From a checkpoint of a small mixture-of-experts model trained on Wikipedia.
Training: a variant of Muon for the experts, 1495M tokens, 11406 steps.
Below are experts of layer 5 (counted from 0) of a mixture-of-experts language model. Rows are named router (the router's row for the expert), gate (a neuron's input weights, with its number), up (a neuron's input weights, with its number), down (a neuron's output weights, with its number) and show model dimensions 320-383. Each number is 128 + 24 x the weight over its row's rms, rounded and kept within 0 to 255.
After each expert's rows: a language model's description of what the expert responds to; "mostly gets" lists some tokens that are sent to it at least half of the time. This comes from a sample of Wikipedia text that the model never trained on.

# expert 23
router [136 162 153 111 125 136 131  99  93 150 107  99 118 144 159 128 117 168 125 159 167 139 130 184 115 147 146 136 133 109 136 126  84 152 108 166 124  63 153 115 180 120 142 128  88 134 132  95 146 126 188 147 136  92 160 103 102 150 114 150 130 139 130 105]
gate0 [154 113 122 119 138 137  95 150 160 152  90 130 144 169 113 150 152 120 160 142 152 138 112 120 162 130 132 155 141 143 179 158 102 145 130 131  87 147  90 121 134 111  87  92 107 120 112 156 128  56 147 161 135 100 141 122 124 198 136 143 176 139 135 130]
up0 [111  85  83  96 122 126 150 134 113 142 115 122 186 113 171 109 138  85 107 141 111 137 170 120 150 140 129 134 126 147 129  87 114 152 156 114 163 144 112  85 148  85 141 140 110 116 115  96 119  91 130 121 126 112 151 103 107 143  93 104 140 134 105 174]
down0 [114 127 127 109 102 140 126 151 154 121 126 148  82 139 159 111 115 134 130 130 111 111 143 118 127 153 101 119 139  85 106 125 164 169 110 108 149 133 148 122  97 160 141 141  94 122 139 120 142  96 126 133  86 119  99 117 133  97 155  98 126 140 155 137]
gate1 [145 147 131 123 129 170 144 118 138 123 123 144  99 140 104 107 146 123 145 107 135 150 106 186 142 122  95 117 138 145 100 154 126 117 175 151 113  93 133 152 106 141 105 134 144 153 111 137 138 130 104 104 105 119 108 120 146 136 127 105 124 153  74 160]
up1 [ 54 128  94 119 112 119 138 107 113 100 150 167 138 124  84 119  94 143 118 127 121 126 120 124 125 113 125  87  92 112 162 104 106  93 111 126 132 110 160 130 113 112 141  88 131 114 113  91 113 100 177 161 125  98 182 110  87  98 130  98 143 152 147 112]
down1 [ 98 115 146 133 163 173  90 105 140  82  94  95 182  97 119 114 104 154  89 101 154  96 121 147 106 143 157  98 142  85 160  82 124 141 116 128 121 133 156  86 127 118 118 124 124  97 107 123 157 107 120 144 140 105 109 109 138 142 117 155 101 171 100 153]
It responds to: Derivational suffixes and abstract nouns in organization names and headings, such as -ation, -ment, -ological, Development, Research, military.
mostly gets: " military", "ization", "ological", " Development", " Research", " medical"

# expert 4
router [130 125 128 127 173 142 137 148 121 146  67  94 141 132 124 147 148  91  88 149 121 127 111 125 149 152 131 167 123 147 132  74 111 123 157 115 138 150 103 139 126 115  89 113  68  95 117 121 120 133 154 102 158 119 137 140 159 104 144 143 136  76 149 166]
gate0 [107 148 145 159 159 139 158  97  89 116 109 148 152 144 130  87 131 124 171  54 111 121 128 125 111 130 176 112 110 128 132 184 127  62 130 120 129 123 153 100 138 135 149 105  83 160 117 171 171 133 143 110 134 121 130 127 126 117 153 117 165 127 130 131]
up0 [117 142 153 121 130  73 150 119 102 105  99 151 136 101 116 145 142 129 112  85 152 129  96 120 173 123 168 118  95  95  95 155 114 103 117 124 135  95 108 129 122 135  67 150  85 103 104 120 177 132 110 168  91 125 144 157  96 140 137 109 139 111 147  95]
down0 [ 85 122 162 156 122 131 144 127 194 145 121  85 105 154 106 151 137  79 135 189 201 149  85 126 147 162 174 131 134 182 143 136 125 132 130 124 123 132  90 131 112 102 142 146 133 148 130  86 153 129 159 136 120 181 132 119 121  94 112 120 141 136 108 149]
gate1 [151 112 131 137 159  70 163  92 153 121 145 115  86 144 105 102 133 112 106  72 130 132 147 148 148 144 110 123 124  86  99  82 100 109 140 139 120 123 117 118 130  90  68 130 102 177 139 136 129 133 151  87  90 112 148 128 141 145 154 120 141  97 152 113]
up1 [ 82  97 116 123 100 122 133  97  88 135 117 121 171  91 163 163 157 139 126 107 100  85 137 162  93  98 160 128 145 172 164 104 144 123 125 122  91 103 119 113 105 165 124 171 122 104 100 122 112 135 178 144 142  88 161 114 121 124  94 165  91 133 126 110]
down1 [ 41 133 169 140  66 131 132 144 144 134 161 168 151 123 141 127 103 156 130 132 134 177 120 117  95 140 157 142 123 131 148  77  68  75  98  64 114 129 111 142 137 147 124 109  80 138 138 158 102 107 103 125 146 124 117 163 137 116 115 178 153 161 146 124]
It responds to: Closing parentheses ending dates or figures, and word pieces after hyphens in compounds, such as by-election, year-to-year, Trans-Siberian.
mostly gets: ")", "%)", "present", "level", "year", "story"

# expert 3
router [150 116 133 149 101 101 129 111 156  98 100 133 164 103  99 190 115 123 132 128 106 107 129  97 170 109  78 111 120 121  69 117  89 141 161 137 101 100 124 122 133 117  82 139 181 139 123 118 141 129 162 149 107 153 146 135 109 121 136 117 126 141  89 111]
gate0 [119  97  77 106 142 150 153 156 160 118 144 135 101 112 117 110 120  80 172 155  97 145 123 136 110 111 113 132 111 146 146 115 169 146 145 105 148 146 112  97 142 114 144 157  99 162 132 109 147 129 123 155 137 109 149 118 116 128 105 126  73 147 139 142]
up0 [107 167 122  92 127  93 136 138  93 121 146 134 151 126 112 123 181 168  93 174 144 133 138 124 111 145 156 137  91 105 117 133 128 128 141 151 106 148 148 163 149 130 120  70 143  91  89 117  96 160 162 113 160 151 119 133 120 105 114  75 150 126 157 147]
down0 [171 135 141 124 135 145 150 138 146 122 117 115 121 130  93 128 156 136 119 126  89 104 113 131 132 129  98 137 103 105 144 153 163  94 137 145 145 140 101 121 102 132  99 136  99 117 142  79 119  90 154 107 105 115  79 133  99 108 162  98 130 125 122 153]
gate1 [107  86 172 186 115 189 122 173 166 104 123 111 119 124 153 164  86 144 129 143 106 145 142 126 134 127 139 117 102 142 116 120 144 151 127 110 132 146 133 168 119  77 104 130 132 111 149 153 136 130  96 131 153 111  96 165 147 142 115 143 127 140 110 149]
up1 [132 144 146 159 110 147 147 138 104 122 151 126 148 131 136 117 139 102 189 133  90 103  83 157 127 137 102 133  73 175 108 100 160 156 145 122 135 112 140 140 105 105  71 120 162  97 133 135 174 108 138  99 128 140 150 140 138 185  98 140 155 126 139 132]
down1 [132 148 168 133 171 120  97 142  88  58 181 139  91 144 133 111 148  91 132 115 159 132  62 115 138  97 133  93 113 122 115 123 165 102 102 150 145 166 139 158 118 137 156 117 156 155 155 151 123 168  94 128  97  99 164 137 126 146 116 143 106 142 137 101]
It responds to: Single digits inside multi-digit numbers in statistics tables and sports records, plus spelled counts such as two, six, twelve.
mostly gets: " six", " nine", " five", " seven", " eight", " four"

# expert 39
router [118 151  95  95 129 136 163 114 147 157  91 166 130 102 147 116 143 130 124 142 137 162  97 155 113 116 122 124 185 120 137 128 121 161 110 136 147 125 127 125 164 111 108 154 129 116  98  93 133 134 147 156 160 101 154  84 133 109 131 161 124  81  89 120]
gate0 [135 174 129 100 149 110 102 109 146 152  83 109 144 102 158 146 151 166  71 118 136  92 161 146 132 142 136 120 156 111  76 161 133 143 137 128 143 140 153 140 161  91  92 170 136 105 126 152 148 139 112 140 146 138 127 114 101  98 144 174 118 125 136  92]
up0 [140 183 111 109 128 100  99  96 112 116 112 104 169 108 144 126 135 139 124 128 125 118 138 143 117 147 142 158 161 135  98 120 136 142 150 133 164 178 157 126 109 119 117 130 117  98 101 137 107 122 125 130 128 149 116 127 143 110 133 186 101  82 115 136]
down0 [164 114 195  99 119 148  84 112 118 166 148 144 103  71 148 115 178 160 100 139 138  90 166 149 145 180 114 198 134 171 140  91 124 123 116 138 137  87 130  98 149  74 124  87 127 119 133 127 114 154 152 116 111 152 135 110 100 158 159 138 162 126 156 152]
gate1 [114 130 114 121 110 163 129 106 128 136 145  99 137 109 178 144 113 151  56  58 169 108  94 143  64 155 104 126 127 104 127 158 222 137 141 141 135  98  75 122 132 120 163 111 113 162  77 156 103 143 137 124 200 110 134 128 104 135 127 143 131 117 123 111]
up1 [151 130  86  80 119 115 128 116 116  98 168 125 111 102 122 125 154  95 106 138 137 102 103 163  89 170 125 126  83 122 131 129 220 106 108 121 115 109 165 136 154 112 111 142 118 113 133 134 124 140 124 124 156 162 111 139 104 120 101 116 122 104 124 117]
down1 [148  85 138 114 144 146 118  97 131 131 137  73 131 163 107 100 101 147 106 129 153 108 141 127 110 118 116 135 100 126 157 130 106 135  99 102 135 133 143  95  88 152 170 118 123 141 137  93  98 178 147 122 131 155 129 135 135  97 106 140 107 116 118 129]
It responds to: Adjectives and quantifiers after a determiner in prose, such as all, strong, important, largest, different, and superlative -est.
mostly gets: " all", " strong", " important", " largest", " similar", " significant"

# expert 25
router [163 114 129 158 147 103 169 113 155 113 136 152 138 107 159 123 130 114 133 124 148 118 135 136 116 115 154 107 108 124 144 130  98 125 159 150 136 100 170 143 111 127 158  94 112 100 154 185 153 158 128 159 157 165 107 139 130 121 103 113 133 135  94 126]
gate0 [124  91 122 169 150 120 117 141 155 112 102 117 112 142  98 187 128  94 112 156  89 122 157 121 176  74 134 120 131 134 149 135 146 139 157 155 108 180 118 130 134 111 136 106 172 135  95 129 150 105 119 131 107 113 124 121  87 121 113 135 146 118 143 171]
up0 [120 138 168 164 121 118 148 123 131 104 119 108 120 123 128 117 113 112 151  90 119 111 107  89 136 124 132 137 128 145 207 105  86 110 142 111 146 156 121 149 150 145 139 109 119 142 115  99  88 117  97 118 131 149 102 135 131 146 127  80 135  97 111 120]
down0 [ 93 145 131 115 154 153 148 112 165 121 100 153 154 143 104 183 124 120 128 102  90 131 131 146 126 116 139  94  98 155 114  98 140 113 117  86 116 137 126  95 136 149  99 112 106 132 142 112 144 127 117 127 149 128 130 156 149 115 161  93 114 118 121 115]
gate1 [100 124 117 154 136 100  71  98 142 117 149 109 147 146 153 155 104  99  98 184 160 143  72 152 109 103 145 117 125 145 109 115  84 171 127 100 101 130 113 136 158 160 130 106 169 111 135 108 161 141 169 159 169 116 115 155  94 116  88  96  91 169  98 121]
up1 [110 128  98 114 119 115 133 145  99 131  89 138 110 129 126 135 109 126 118 126 149 145 165 133  84 150 149 153 124 150 118 149 144 124 123 155 142 159 131 140 116 135 100 127 128 118 159  82 182 113 152 112 148 144 137 106 137 159 112 114 119 113 131 163]
down1 [177 124 150 144 175 143  84 108 122 118 158 145 109 137 128 135 175 157 162  96 123 105 126 147 113 141 141  87 117 107 108 165 157 109 147 165 151 108 134 135 144 128 154  92 141  96 101 127 108 159 115 131 143 113 109 125 137 150  97 136 101 141 146 124]
It responds to: Table pipes and list dashes at the start of a line, in election results, sports tables and discographies, plus born and titled.
mostly gets: "|", "\":", " -", " |", " titled", "-"

# expert 41
router [ 46  99  79 149  85 133  98  94  75 105 119 122  99 101 180  87 109 157 107 142 147 166 108 100 136 141 126 168 110 129  88 107 119 136 143 119  83 161  78 117 141 132 119  99 129 115 114 171  94 146 130 149 109 112 124 122 165 161 133  81 127 202  84 130]
gate0 [133 146 110 152  88 129 132 157 137 158 122 133 116  90 144 107 133 117 107 118 140 102 106 133 117  63 119 106 112 132 138 163 150 103 110 157 130 144 141 140 153 121  73 121 157 157 184  90 121 130 178 131 128 123 111 138 151 130 121 114 139  67 135 144]
up0 [139 111 115 157  89 132 131 131 129 172 134 160 130 102 146  74 106  85 113  78 135 131 144 164  72  81 159 136 114 161 160 147  99 145 140 135 118 112 148 121 145 102 116 114 152 143 140  79 144 129 160 130 160 144 106 113 139 121 120 103 157 101 105  78]
down0 [117 119 148 106 130 123 137 141 120  90 145 152 103  97 114 100 112  82 133 128 104 175 106 161 161 140 143 123 146 124 161 118 157 145 138 118 141 100 116 125 153 128 114 105 134 149  99 144 139 118 149 138 117 127 137 131 112 151 117 157 159 123 157 168]
gate1 [117 150 146  99 155 154 131 128 121 161 154 106 161 139 138 108 140 123 103 153 117 111  95 124 106 145 145 161 118  85  68 113 120 125 150 128 142 109  83 149 174 160  86 120 137 108 166  90 154 123  93 121 135 156 103 111 185 105 152  94 118 154 148 107]
up1 [130 134  92 110 133 132 117 133  97 124 209 109 114 131 103 123 140 143  97 148 103  91 106  92 128 149 162 150 103  89 124 132 128 130 163 111 102 121  77  61 132 100 120 144 104 142 179 130 175 138 107 118  73 130 147 146 140 128 127 109 161 185 159 118]
down1 [134 107  92 153  86 119  97 112 123 121 125 150 110 179 153 146 102 140 142 121 110 140  87 120  94  99 156 139  69  93 150 123 137 108 148 165 162 119 119 159 111  94  92 130 152 115 119 114  93 155 178 137 154 107 122 130 137 126 103 111 134 145 109 158]
It responds to: Line breaks, section heading marks ==, ===, and opening quotes between paragraphs, lists, infobox lines and navigation boxes.
mostly gets: "\n", " \"", " “", "===", " '", "=="

# expert 24
router [158  97 129 124 152 131 105 123 123 143 118 135 125  90 146 143 123 107 114 158 117 162  90 120 114 154 149 142 104 100 138 112 105 143 156 136  91 103 144 127 184 148 161 100 144 124 180 132 144 134 109 107 125 170 144 140 113 141 122 159 116 161 151 166]
gate0 [111 120 115 182 121 118 142 137 139 118 129 120 136 126 127 161  99 166 137 136 106 150 100 123 147 156 110 156 145  95 157 153  79 116 186 129 106 147 136 122 109 127 139 134 128 155 128 132 117 129 142 138 121 122 196 121 139 131 181 112 114 134  90 134]
up0 [126 103  97 114 141 113 115 145 100 168  92 134 150 121 113 147 133 102  90 151 151 147 153  94  77 131 134 131  96 145 139 141 117 137 125 111 112 108 133 105 114 108 135 173 124 113 160 104 125 129  74 146  84 105 168 119 133 149 136 139 100 133 112 141]
down0 [138 174 168  99  86  74 124 153  81 146 108 129 139 149  61 116 154 109 140 109 101 126 146 118 126 103 103 142 133 133 144 107 122  90 147 116 101 121 111 121 142 121 145 141 129 117 137  91 152 139 131 132 138 128 148 143 172  70 148 110 124 132 185 148]
gate1 [100  90 127 146  86 167  86 149 141 160 151 109 131 105 122 152  89 122 157 127 140 175 158 100 156 156 104 122 158 129 140 120 128  93 120  80  98 152 109 121 145 146 153 117 142 130 111 107 144 105 145 151 148 110 134 141 126 122 129  92 147  86 143 139]
up1 [143 120 135 110 145 160 104 122 108  85 134 148 138 132 110 138 150  94 165 116 104 123 128 127 153 117 141 119 142 129 106 120 147 150  82 129 147 157 145 151 113 150  67 108  92 116  87 151 126 110  94 148 102 126 140 174 152 145 129 107 115 156  93  71]
down1 [107 119 113 125  96 159 111 119 145  96 159 128 184 151 130 114  96  81 119 133 120 162 154 162 163  83 123  90 139 135 100 134  82 140 162 130 153 147 147 102 137 165 115 148 114  80 144  94 128 120 115  95 145 114 152 121 130 139 123 161  99 103 120  95]
It responds to: Sentence-final periods, closing quotes, line breaks and == section heading markers that end sentences or mark new sections.
mostly gets: ".\"", "\".", " ==", " ===", ".", "\""

# expert 26
router [140 153 109 114 110 106 146 174 153 177 130  81 115  90  97 101 136  90 130 130 144 140 123 123  83 167 136 165 113  98 148 126 142 113  91 103 106 145 114  87 135  80 151 156  99  96 128 108 138 125 124 113 131 121 146 138 152 100 126 156  96 112 129 161]
gate0 [110 122 136 102 107 154 143 133 128 108 133  93 148 121  90  97 136  95  94 152 146 101 167 184 117 147  88  83 128 184 156 130 127 102 142 163 103 120 148 129 154 109 122 147 105 117 117 126  99 118 117 176 109 153 138 111 110 117 107 122 116 131 151 122]
up0 [132 119 126  58 115 128 147 141 136 117 126 151 117 165 129 137 147 104 151 145 110 150 130 142  90 134 139 173 130 151 158 123 129 133  90 136  91 127 123 122 124  62 126 128 137 120 108 127 124 121 148 124 104  92 155 120 114 119 156 115 122 180 127 144]
down0 [111 124 107 127 145 105 101 138 137 149 122 108 138 124 122 150 115 127 146 142 120 108 105 127 125 115  85 128 141 139 163 139 138 149 103 149 124 110 175 133 121  97 158 159 166 103 147 129 124 155 118 152 154 120 153 152 149  94 112 132 136 162 132 120]
gate1 [102 146 143 107 117 138 128 124 128 108 159 135  95 114 106 164 163 157 121 144 141 124 145 149 141  98 114  62 122 134 122 120 143 111 115 121  85 141  83 112 146 116 150 145 145  89 134 128 161 134 148 155  82 134  90 175  96 103 100 111 109 124 167 133]
up1 [ 94 127 139 170 117 101 116 117 125 122 135 134 101 161 123 121 162 136 130 165 176 117 163 172 128 142 115 133 145 155 119 133 122  91 102 104  87  98 134 118 129  76 123 109 134 145 133 158 135 140 181 152 129 115  78 129 130 115 112 167 139  97 155 165]
down1 [168 103 130  86 130 134 153 114 111 146 118 144 127 140 133 134  90 110 116 109 137 142  75 132 133 138 125 140  84  72 112 133 105  74 113  73 139 169 131 119 132 155 116 112 109 152 121 110 159  86 119 145 167 107 120 135 105 161 118 109 105 152 148  89]
It responds to: Job and role words in person descriptions and name lists, such as politician, footballer, director, professor, and born in parentheses.
mostly gets: " politician", " Secretary", " footballer", " director", " writer", " executive"

# expert 44
router [104 171 103  85 133 134 139 113 154 149 157 110 106 122  93  85 140 113 118 140 150 155  94 188 100 130 110 111 161  93 149 157 105 143 113 153 162 123 147 137 124 132  92 141 101 166 122 130 125 157 160 111 169 125 146 159 123 138 124 128 104 118 125 100]
gate0 [126 158 104 118  97  63 123 105 194 144 137  94  99 116 117 104 142 138 127 111 147 133 150 147 114 117  80 115 148 130 141 128 127 148  98 140 109  32 127 129 143 161 118 137 137  76 138 162 121 157 130 127  97 134 162 171 103 131 153 127  93 143 154 124]
up0 [137 136 136 141 153  57 113 160 154 104 144 110 182 170 135 101 143 158 146 147 142 124 124 140 125 108 108 121 163 128 127 115 137 150  97 159 130 129 133 126 159 134 124 136  89 112  91 181 129 113 138 103  79 164 147 122 188 167 153  93 116 131 128 148]
down0 [105 127  89 122 151  84 143 114 120 139 189 107 135 100  88 165 105 122 113 146 136 150 141  94  79 110 140 113 156 117 129 130 135 103 105 109 160 139 191 102 126 151 106 124  84  77 134 142 108 133 128 149 116 116 110 165 146 123 101 146 131 120 143 143]
gate1 [132 131 114 169 142 128 142 125 125 124 155 110 131 159 107 107 151 153 159 139 120 108  97 124 136 144 130 115 134 102  88 130 129 127 138 158 144 160 110 114  81  97 138 124 121 109 157 174 144 162 113 158 103 130 121 120 171  96 130 110 105 161 150 127]
up1 [108 149  95 149 171 140  95 126 139 138 118 165 113 131 143 103 134 148  97 106 141 103 138  91 175 152 104 156 139 133 109  66 123 121 142 168 175 135 103  96 129 151 146 148 120 135 130 115  98 106 154 148 114 141 136 146 105 109 132  88 148 160 109 130]
down1 [ 92  92 128 148 175 141 140 137 147 140 114 183 119 118 143 103 117 102 103 141 165 137 116  99 131 136 112 145  95 136 111 135 141 117 116 116 136 136 109 134 145 150 109 169 159 123 140 124 126 116 150 113 140 106 155 140 112 134 130 120 119 145  86 151]
It responds to: Plural or generic nouns naming kinds of things or groups, such as album, film, species, members, groups, families.
mostly gets: " album", " film", " book", " music", " films", " species"

# expert 10
router [161 149 111 148 151 150 109  66 114 149 102 175 117 125 106  93 109 134 130 143 128 115 144 109  81 135  95 141  87 142 164  72 117 101 141 119 143 105 158 171 140 137  99 172 100 141 130 130 154 159 128 119 137 138 136 128 164  96 159 128  95 152 121 149]
gate0 [125 118 155 106 149 117 135 107 128  90 115 116 103 146 138 152 111  96 155 147 140 128 116 124 149 110  97 151 159 140 120 121 108  97 136 157  96 184 146 140 105 148 110  80 165 112  89 147 110  96 152 128 118 125 106 135 104 130 126 113  98 118 140 165]
up0 [129 169 142 140 126 172 110 145 156 123 104  93 133 139  93 167 190 115 121 128 133 136 118 115 145 115 133 149 118 122  74 112 117 125 134 144 129 140  84 105 144 104 107 124 110 150 117  76 137  94 117 173 122 148 141 169 161 122 128 130 138 147 172 116]
down0 [133 136 128 143 116  95 122 140 172 173 138 133 110 153 122 167 113 109 160  98 131 152 110 132 108 117 130 149 138  67 110 161 144 144 135  73 130  79 106 144 137 135  91 160 134 143 101 158 126 163  90 146 128 113 126 102 158 175 116 158 126  86 147  95]
gate1 [181 124 122 143 146 111  91 116 158 169 102  86 135 128 144  84 150 106 141 129 134 118  75 117  93 129  79 146 113  87 114 115 126  88 133 129 148 102 146 154 103 149 108 141 140  84  86 119 162 164 120 168  81 120 146 163  99 124 126 128 133 116 172 104]
up1 [100 125 128 151 132 123 111  89 134 139 112 171 105 150 161 137 161 150 115 129 103 130  75 130  98 124  85 165 126 137 150 122 141 138 145 141 136 144 117 136 142 113 168 131 167 123 126 123 131 158 113 119  87 138 139 141 137 103 110 121 142 138  97 122]
down1 [153 153 151 121 121 180 152 159 117 168 112 159 169 100 100  88 132 120 162 127 134 135 128 144 139 148 104 117  87 101 122 123 127 110 112 139  93 135 170 164 148 152 165 119 131 109 143 145 127 129 126 125 149 138 140 116 138 185 115 157 132 154 122 139]
It responds to: Common first names (George, Peter, Jenny) and middle pieces of place names and words, e.g. Vor-arl-berg, Wid-nes, Ill-ust-ration.
mostly gets: " Peter", " George", " Richard", " Melbourne", " Charles", " Edinburgh"

# expert 46
router [160 120 115 138 135 124  97 153  84 160 125 116 124 116 160 142 118 117 135 119 139 161 126 117 141 142 111 133  99 123  95 106 162  77 110 120 152 128 156 119  81 152 124 117 140 146  73 125  99 130 152 131 107  87 151 159 140 124 112 130  97 140  76 155]
gate0 [121 124  85 135 149 138 159 121 138 114 118 108 115 151 122 122 118  92 174  92 113 152 131 106 139 148 148 124 146 150 141 108 155 173 108 127 112 111 113 165 134 143 103 105 134 106 134 150 135 167 150 107 146 117  91 106 136 105 139 149 132 179 109 110]
up0 [114 132 160 135 166 169 155 123 106  97 127 137 101 103 111 185 158 156  90 131 132 112 166 136 105 119 127 128 145 126 131 166 136 129 127 141 158 134  90  82 142 121 145  94 123 166  86  92 103 108 115 141 115 131  97 103 138 152  68 167 112 104 162 131]
down0 [157 109  93 121 149 109 125 117 124  94  95 159 139 154  65 160 144 107 151 136 138 108 155 139 166 115 122  94 128  57 133  99  89 127 103 104 153 155 132 146 123 179 119 123 130 155 164 117 133  94 141 140  98 183 139 125 113 110 131 142 152 136 115 138]
gate1 [ 74 143 115 161 172 130 118 178 125 136 117 147 139 152 127 118 161 145 128 133 101 130 162 151 146 152 157 145 185 122 133 128 148 143 138 132 124  89 142 133 115 141 147 108 115 107 110 151 142 110 139 131 120 109 111 149 138  78 145 146  74 126  92 119]
up1 [ 79 148 112 146 106  81 107 151 140 140 110 135 188 122 148 134 103 157 164 150  95 146 143 120 164 145 121 189 162  79  85 134 128  90 118 120 109 125 116  97  93 148 148 169 109 116  97 107 160 111 161 141 131 126 102 152 119  77 129 118 134 116 122 110]
down1 [122 141 163 162 106 133 158 124 106 158 136  89 121 133 155 161 121  77 142 118 125 122 111 126 140 132 136 113 132 112 101 135 126 111  97 167  90 136 117  97 108 148 111 129 113 142  91 117 174 107 112 135 128 121 127 119 121 152 122 103 143 148 125 158]
It responds to: Pipe separators and row dividers in wiki tables, especially sports and election results, plus = in section headings.
mostly gets: " =", "|---|---|---|---|---|", "%;", "|---|---|---|---|---|---|", "|---|---|---|---|---|---|---|", " —;"

# expert 21
router [144 127 178 162 153 119 117  89  90 148 118 136 128 122 142 126 109 129 152 116  67 140 163 152  90  92 104 142 158 118 184 159 132 110 142 146 151 123 114 127 125 129 115 153 107 129 103 129 122 150 102 120 129 135 103 111  89 140 134 129 120  89 102 111]
gate0 [149 107 142 108 101 129 163 122 160  93  81 138  71 118 133 111 132 141 138 144 120 102 134 144 114 133 123 119 122 104 130 106 133  93 120 141 117 108 154 147 165 134 117 135 119 116 109 126 110 153 128 157 124  79 106 142 126 141 104 107 142  97 116  96]
up0 [153 124 132 147 190  91 151 129 153 109 116 128 125 105 119  89 139 100 121 125 115 126 113 129 136 130 142 101 113 149 112  94 152 133  90 112 112 126 156 132 105 152 152 114 123 109 129 125 109 128 150 139 137 167 128  94 142 156  89 133 149 159 122 166]
down0 [123 114 108 112 153 109 123 121 142 151  96 156 132 120  95 113 132  87 132 161 152 115 104 139 168 126 138 153 137 137 137  98 140 106 168 104 118 121 123 127 129 155 160  70 142 109 131 150 138 106 128 110 142 111 139  98 129  84 101 114 120  88 112 160]
gate1 [131 151 153 136 101 124 117 135 141 140 123 103 129 176 117  82 148  97 127 130 180 111 139  93 112 148 125 128 129 150  94 160 125 175  90 124 142 132 145 137  95 164 129  90 100 137 108 104 145 130 116 115 101 119 144 108 100  99 129 117 152 115 129 153]
up1 [124 135 113 138 142 144 128 108  98 110 129 162 129 177 172 127 142 125 113 121 137  94  91  86  91 143 129 106  97  82 157 102  71 153 114 114 145 150 180 129 131 128 137 105  81 122 103 125 133 181 164  67 118 120 123 102 161 121 132 134 152 132 125 111]
down1 [153 136  98 132 137 119 147 164 119 131 125  95 138 111 161 111 129 126 134 135 135 129 150 139  99  88 106 155 113 122 133 142 131 196 128 136 107 143 123 120 110 140 116 149 186 159  78 113 155 115 151 103 124 134 141 144 120  96 120 161 134 116 152 170]
It responds to: Suffix pieces ending a word (raz-or, emboss-ed, Neoclass-ical), later digits in numbers, and building or material nouns like stone, brick, roof.
mostly gets: "or", " stone", " brick", " steel", " engine", " roof"

# expert 45
router [136 151 170 123 140 136 132 120 127 148  99 163  77 111  89 104 166 126 110 146 118 162 157 138 135 109 124 135  93 135 122 105 169 178 146 141 119 160 154 109 133 141 118 163 139 110 109 133 117 173 143 138 150  78 167  98 105  94 128 176 145 139 143 181]
gate0 [102 126  73 131 111 113  81 123 139  76 117 105 115 131 145 117 133 123 125 130 118 127 140 149 131 119 108 122 126 135 121  63 188 119 161  50 143 128 134 130 153 151 144 143 115 125 119 126 128 124 106 128 121  90 122  68 141 142 104 148 139 142 120 129]
up0 [144 117 150 151 124 137 125 125 145 146 106 117  99 158 125 120 115 154 176 151 101 136  98  75  96 130  84 124 136 128 124 136 114 141 141 174 109 119 148 137 112  95 145 109 110  90 119  95 131 147 134 117  97 131 103 159 115 173 139 134 120 153 132 112]
down0 [115 111 153 111 142 182 106 140 124  98 125 100 142 140 116 124 110 144 148 110 156 133 137 146  98 110 148 148 113 129 128 143 101 125 141 167 139 136 133 135 165  78 123  90 127 144  86 127 112  88 158 100 156 159 109 152 104 135 147  95  95 147 158  85]
gate1 [114  93 126  75 113 124  87 105 129 113 107 120 135 125 114 145 137 123 140 140 178 112 127 102 123 116  83 150 162 140 172 156 145  90 129 128 104 122 115 116  88 119 115 123 131 109 154 107 140 140 121 110 167 173 166 136 166 125 133 146 146 118 152 128]
up1 [145 145 144 146 115  97 136 134 149 115 150 109 133 100 139  80 124 112 127 170  97 127 119 169 128 157 125 108  97  97 125  80 106 104  81 103 159 107 120 134 157 169 131 122 151  99 109 156 116 135 125 154 112 131 189 151 115 133 151 134 131 134 143 119]
down1 [140 137  79 139 161 124 173 114 115 126 134 156 111 103 143 111 183 124 114 127 132 142 105 134 136 162 174 102 108 142 111  95 134 112 109 182 109 170 101 141  83 149 148 147 122 141 109 144  89 144 151 150 113 163 114 127  80 129 136 154  87 153 103  91]
It responds to: Relative and pointing words (that, which, where, this, it) and nouns that follow the or The, such as beginning, completion, influence.
mostly gets: " that", " which", " where", " This", " because", " this"

# expert 14
router [144 130 158 100 118 128 117 113 137 151 150 108 136 141 124 152 138  97 116 125  81 122 106  82 109 157 122 146 160 131 135 115 144 123 136 157 151 144 136 143 123  70  98  90 108 120 156 106 109 136 142 124 150 110 134 107  97 146 116 131 115 107 114 159]
gate0 [173 143 112 154 120 125 111  94 166 145 185 112 113 138 159 115 150 130 106 112 106 140 123 138 151 146 133 171 176  87 142 178 103 122 115 150 159 145  90 142 127 174 119 153 136 120 116 172 165 124 130  97 164 123 142 109 163 128 140 122  96 126  88 127]
up0 [133 112 124 151  83 104 119 126 175 122 170 142 125 145 116 140 132 150 138 131 104 139 165 118 112 122 179 177 156 129 115 163 155 109 121 136 142 146 136 104 158 151 108 153 147 155 170 157 124 101 101 136 156 133 171 118 113 133 113 174 160 123 116 110]
down0 [117 139 136 126 148 154 125 121 107 138 111 148 172 146 149 120 128 133 157 143 134 143  96 124 113 124 160 130 123  99  89 116  79 129 144 150 174 151 143 115 113 141 117 142 142 131 155 140 135  99 117 175 160 145 148 143 173 132 117 131 111 104 131 144]
gate1 [119 105 151  91 131 148 100 140 129 120 160 108 111  68 123 137 139  74 113  91  82 144 113 137 134 145 113 126 135 122 164 140 162 110 149  98 129 174 125 108 144 158  85 111 181 113 158 116 121  92 124 115 154 123 128 138 133 167 102 127 106 125 103  91]
up1 [146 101 139 139 133 131 138 100 151 131 143 132 117 129 112 146 141 118 136 142 147 115 136  99 122 136 111  69  84 110 102 119 137 121 166 156 132 143  99  83 178 150 131 131 141 116  94 131 182 110 147 100  86 127 103 124 126 157 127 114 107 105 115 135]
down1 [119 130 178 104 118 157 105 136 116  88  77 159 153 133 102 110 110 144 104 130 159 152 123 127 123 113 140 169 142 119 141 128 115 162 138 145 131  78 121 129 131 120 132 135 116 133 136  70 104 175 168 121 105 137 117  99 121 145 117 158 142 158 103 122]
It responds to: Final digits of years in dates and lifespans, census age wording (of age, older), and the suffix -ic in words like Hispanic, hematopoietic.
mostly gets: "ic", " century", "century", " older", " age", " old"